From a checkpoint of a small mixture-of-experts model trained on Wikipedia: vocabulary 16384, 12 experts in each of 5 layers.
Below are experts of layer 3 (counted from 0) of a mixture-of-experts language model. Rows are named gate (a neuron's input weights, with its number), up (a neuron's input weights, with its number), down (a neuron's output weights, with its number) and show model dimensions 192-287. Each number is 500 + 25 x the weight over its row's rms, rounded and kept within 0 to 999. Numbers have three digits each.
Before each expert's rows: "mostly gets" lists some tokens that are sent to it at least half of the time; "comes after" lists some tokens at least twice as common just before its tokens as in all text. This comes from a sample of Wikipedia text that the model never trained on. Tokens count by the router's weight.

# expert 2
mostly gets: " D", " G", " H", " J", " Z", " K"
comes after: " |", "|", " to", " (", ";", " \""
gate0:528518514523480532515463495492502551518455478480503496490510483500496475466506450521515499496467546508496474484488483536510462476520496464477447469514492539517472496484473502515499518479463466567541514514456495462511502533523470474500517502504477519498539488480532462491496467529481482499
up0:494494490505475505522526486508514484479538509508488482498540482490492528503523550467540492492528557466446483526486548526500503513506511524525465484491483493482469478473523506490509472499514513485512473475462489512549520497521468493496530505470510471503520493520461528502498505474513522477
down0:474489468454504481530483522515503527467500531430540506515504503506481521504496481486506483511502495526560501471538502455466507518551526457477492472477503497485558469461549501519537489477497502513522497506421501515512478532524540509468490499503535529485463543502492544490528525452486489508
gate1:562544536460497486540461467536519467547509461543510544499457507524473487489451476477479472502470517540506513482506483502492503484466520470499452517502497496487499534539499495478451484506463469500505456513546533477484548529463493468521479498485516453476503491532503523504474503489552497472
up1:521500466476550477458529478508491484514511488575499504493520478501476523496522495461467461491529516489439527481507519464487501506457460468492461444501488526455511502481492485494475436511468461476501484524521514500505538490467506530517473479460529487510497453494462506515470472522491494499
down1:469496504476485506511513488509471480542505512578513467525529474498521506466516465515488492473466471498522529456515513448500511468532510548461501496497506496522519503504471513497508530489443482513463534504555489471473514525492453498497481500524504517452558484561494500461498511500562520538
gate2:510461518491485474503529485477576482518476529502494513516466515536470459514524482480533549474526517515487488507516542485502468505493456499462516495499483495507480504547499547471503542492532453492487543536507519461493471533526536516501489526502490455489487471513467489518510501502515499476
up2:491501493518507495482484504495523462489484500507509473536536489495490513477487505494466488492538483461499482491512496523481504518527499506498535464491461533563471484491491517442456486531498489505476518527470525544490459466478520491522532486499457481460500504536489517544537514506509503481
down2:525561532478494511541554489465487475512474517517456511490511514516509474480476472502508533493486465493516521432498481490428516503496521522523469495503478457528508512516503506482485502514499519482504504490503532483520512514557488481493506516483459518515455548517468510527519515483443474533

# expert 1
mostly gets: "1", "6", "8", "0", "3", "2"
comes after: " ", "1", "2", "0", "9", "–"
gate8:529482521538482504500503533500522518483545489518553529496523514473499500446501501489486483518501482518537504519513469463535495509493507506509473542541486533510539476514507503559515460502443505576509479504499532507526530504489535494462504520459512540528481533484542520525535484487508538482
up8:480523507492483487516514491536518528495525554540500522522501520499548481500520526511518530477460475518557535514498523472530497528470551528495508495498518519552552508509500525499508504520508526544532511500512477520571475509495483465533503521529475536527474500498487482514504450521468483490
down8:535522481511512493513491485507533495511499501506504486515507473524500505487521484480504451508499470451474525515504482521494512491486503491488507499534511504498530448505487510505483469512529524453535443483470488516515540498484477474501488486464490505490551493541495542499516501475526543467
gate9:537501535525501537529538513471469556504487506463475526464522511491514533491550540494469506492513498535491520488497525499486533490491474471506527499518485508468527566520534469518496506509467514514440515522469497510482514528526474454496460537480494462543479528489502522521485497503505547457
up9:523506494499478500557486492495482509523492546440506526446522526507535541508502483498486567482491457501578464499521493484474437502506502503534456510490565504475502508544487507540503514497514499507502498471467536522522497480546456500505512487508502451549508490544506479483457441518508493534
down9:504494524524543505493535487514519467472492469517491522520479438467509523476551525486483502481491493507459541520490470489477526502516512525479501478493436499540518532522533484472518504500490493448467474498470487510504510490479537538507515535522572488517478518519495516510512529517506466495
gate10:513494506514509465480538492521513527556482518451463521531531526494503494493520491532513546524466482551512533532467482476508521430527465496467486504483501468456534491499495514517503526509551523527460553511538482459492499532489546525494516504507480531491502429476470490500499463480495498510
up10:491485455510521498536490497499499471469501514509479506488459501470526472498457524457443457516510506506499493510482471530503522510478537521490539532496463515522515491508508484449500511459498465498463487523500494574520513521529474541455514491509469515506505547506490509486474516506506509488
down10:495497551484479496516516498524442502483500513485535559528520456508487525486508489527511528549488446499472508480497514463504494452487480495511513452503503511510531477484532509495554500505490509485481520501505504496535521518569494490495507495512515470476500538505471491487477497510482492495

# expert 10
mostly gets: "See", "In", "=", " In", " Sa", " par"
comes after: "\n", "-", " (", " \"", ":", " S"
gate8:545496502469506467513497542481499522516510496473522501487503484516500487483506472492487466488523535488531498494463481488482459489444504504478486513479484508500494446470472465509496479536507488520494520477493472463479507528488506477488484509499538470459488523527449536514510487528512532543
up8:493522514484470510496537507494488491507493451478514539486511464483514504502500477532497458479508530495487537533515481532497477497509490486475505491480500477496501465481473460553567536494523490507525499484498518536487462498460525522499521525491516471512468509463479519484534539458530539508
down8:463461517504510523516496486470514480462556506479564472519469492492482489463527477477532492469485452503511479520559502507533584533524502460519487476511491501480509526511478467516511468499463515501482504510480513506495522543548471553480474502494513495475489493484489446518534486509497507506
gate9:512492513471529495458502469491539516495516544460484545518464493450510513468501513515533487492516474514490494501501531485510485487493548498436503493483502496457513545500469495503487481492534463505529491510492547469500469468484477492536485482518538475480514493558545491471525535497438496512
up9:533485516483480511506473440485572513504542499483531487523446482486462438473488526560493502501499504515499509494515541442551505483493502501491477519487499497502502531494515468558482491505518490525500483514491562500492516468524510481492490494515534477501487488555503471517526523486458522492
down9:519495489449461517491477479522529471500541516503540492520467508469499466484560500519542483523510483524478499533476491511542499532459506535489527515520524477493485484507503482532413525523459522503482472486525476526498489516547477505533523530526453442528506487511525465530556495496514470499
gate10:505522526487481453517449459489456494549525478507474503485522505485551523462513477490553500508530487507505541486522470461498479504474527516503508541558557496453484524519531492513483468511519513493516465498477524522483514486496513469521502527515499487421473469517470517499460544498491517428
up10:507515497493466471516459498519484475550454502470522487513496501523490497492468487465556484519544507507471512504510494451473524460497461515492559447533486531498553567472505479519503525510490490498489547543495513505463481477491507511510521523499498466495496476477455519515487533536470455490
down10:487490479468512513509504486490453485498518513502523544530522504527533498500491488481525513494514507517515532486519527479466514488488490496489480496495489499523493524510533532464488504511449477513471491480558533489506460507492495461542549482508529524471533488490507501478501495523501515419

# expert 6
mostly gets: " |", " and", " or", "-", " &", " of"
comes after: "\n", ")", "%", "==", " =", " —"
gate0:510477483476469481475479522472489530526503510498550514495493507511462560503468493532492538500456456511493498518509486502523508502473485464480477495519513456480548463502456493498494511495486511524533535503511539489556487474532523457500483495505475512516461500487528485475498483545494498540
up0:495528475494476552550465488521485502464512508510548476484510518508480513507479514521542490458516497484473558533518486431509509502498501494504514484473499507489477516476497487488489469513523458451538503499537536529512520529487463498475520503484535508513535521502516500490507532468493488474
down0:507461495471484446448472483506519483498513475518503492554519505507516447550498511511487470509522487510507492532511512472477510523472516505524502504542545497472497474514519507503499531515469536460509493514519514454490519452533531457497446465493539488513522507481517525500477490497524517507
gate1:500508531486484477491470506505489545508473486476509462520517489491506515512507530529485485497463482509489465492519436514551502506485520453538533506498514443535514496496500487496517486578520524495433483491486535537498495482507472524516486510474457457510506482518456524524495514514523472524
up1:513472469508524538477514514492486537501502468497492518498448434497465516479500516513512510468538494527490527541536485477499472505534482532469514481516484526469479503512528493530510482552485478466549516514507482504569494514447551515494520474493457474491515476504506465510507535432529500498
down1:512508520503515468548515512518495518532502519518530525471498496547473501549472494500515534519453540502491491513515492486544470485484475491530501501499540536515477470539497506467506504495510481501509477483484512472472465538466551517439469512488484526522499507471501492468504506502438487453
gate2:509493474519487512474526491482524499460493432481488508508484553466444494490526515493507497530564487546507505535502446520493489481523515522488545489506513505500524492515485525487508513520460489513502471496542483461479456498517505526505497494463512489505502489465520478494475501545472492527
up2:511502498469513509553504437522494485494507474556502533489502466493479499496482507457520469501489495487441511538496542504506511454520513562517538510446521543494511517494474499522514522514476464498510495472515475515517469510551468490495524502523492517493563504495507505455522469450517498479
down2:525488502495528498500502502551539498482445511506523522511530444568472477527489505474519509526499528488494487555467519465499508513520474487491455469514508498436472445530534521490493517486523546491517528473539465508509476494511517489485482555490471509478504494500469479520520519488490507467

# expert 11
mostly gets: " the", " The", " a", "The", " an", " his"
comes after: " of", " the", " in", "'", " for", " a"
gate8:491459516472521479458553508488472519496512516489470510554532501529559506475485518474497472520517493551496488521471527526522463485541511489482493433534526474518499490470514552452522487468472528510503469478488522481508557484499502469475502475505508536494471567489538490509525481513491531523
up8:500468519532501516520525485497493503501501508530531557452506518528500478460502480491516485500503494530492519505494479501457517501495474474479517466462499544490524515534521498508501524485543509520479514532509512507529519527482494491434495497510494478549481475483480504523406530512465497482
down8:488481552495514527513490479490478518502501440546481512524486485472527535482518498464507494520535482505505523526471450531499533515512548502503494511473461536510493490498493496489497534506460533487510472496525514532510498494491472447487523480469524510482492517514491471485479471483465535540
gate9:545516509512483511493444496505564483503510482536519488499482466470507508514522502514503507497521509469502463536509470461483460478514509503482455531516514459496517509499479511531506495491491540493451491509451492516504505521544522480483507471468505491529528474541522515482489476512483535507
up9:495493482500494454520508467491509526509535500495465507513480509489511468513504506511497486526503514514465515504528462533508471485513510520467491453499513494499474496501462502536494529550484489523469514526493489499547476475447539545498496480507489502499558475520533519497486502456521480497
down9:483511516535522532451511510487538498462527498527517514512490483540455508510516550518509495537480507456473532452536514517516508513475479502532519531438504502521545464505472497521505545499507478536486496499476520533488487521461501464497500510492494466523493494538504490506497503550519484464
gate10:449489514467514481497520512550507497525514469521500525519527487479537494485500479521463538518484481494538547490477492477477466491513477536521518489520477488512469532513493531509478499526453554471472530533518459540506483493524457485513473521547522520492482525479523471543502494478495488496
up10:491496446482537473454536525510511514488467481539481526497482479489491485517456486534488508497460504539540503490460509501468468504505452515525520487486514505481528563494507490496531511528448488424463530496533467509520485526539498493519496468551530523532499502470498527533492509487486472527
down10:478511467547534487491502497498487511519480516498496531500544510500532498466470511528475514529487483480515457482494507496476482516514516558540498534457532499507542486499480490501481515495524502508507518526469496538488477519489483541490524521494481511476490520468519563429534457458475477560

# expert 4
mostly gets: " ", "ers", " August", " September", " October", " November"
comes after: " |", "|", ";", ":", " /", " October"
gate8:519490480505523484487515539502493493537479461525495513499479433523517529526494504501501465496511505514511482508525515474485464503545451483503531497464451521507498478513540496507540497498482510483469493464527497488472499485517462493485464495456508513492549482507491484525483516452536515464
up8:467502474524527472506444497508470520500493469537502455467453475519510496504498487484485504525503499464519509519467487499471477455467496511497495489502488492456485489499475476486469510516533491492556506456485520512482451496471478551450517538518493473501443525491488540514497542496476507510
down8:491507539571555477514487509510486512518498522504525486486537472513500456528492477475503486493470515542491496499414489523482543464498525502542519500485482504531501494448512499480477492510496469502509495501517462524494534451492525474514517501497494519505472535505462493522471501480491533518
gate9:480479520515466487496482509532493477513486463459463538493505511474514526483482485532529470476466540506549529535484477463535511475510499478491484511508483536502517475524510528475520486521473500446502527498545520509500488468487506491518516516530481466495487518476567515471488516477513517510
up9:488486513538500510541486492495514472491465495527449533459524564446468488500512478534507473524496488523483499494484512442480500483496539483483469515502488508443510476533522538513484463492518510494545485470521490498512480512458501499479467500489493496521464499492519464466493515513519513516
down9:504489485495509486475489485498522516490493449485467537503481506484531513517533502544466518508494494508481526476493477514523511496508489501477503504533500531522502543492500517527482564511519537447504480529471478493443497479489520495504505529449470462480522501469500504529543533555461530517
gate10:536504472477479478462507498502466522502474471477499517479469468501476480505534491482471499510489502485487481452496522492491496507464534536498473510497471504488478528488483482490530540494461506528512496548483495470479496537514532454519515512527498519488483522540512536536494518482484478478
up10:492488540523496495524517518499496538499491531439474484500529534493515500515478528457520521510503556558488497520499516493480537519504493468519478487534492461539526524498545543469496513509534466502576471513509485485499470518487502513507521489539498516502491465481480506474494537509502515478
down10:494506466480464509472511475501517519492509531500522443523482510519535475470494470493503522521502497484454508531509493461515508508475478487547521447491538543549513521495454498478554514502473496507535470519470538511477514455461529477494494497530557456511561542481521540488514519489550526477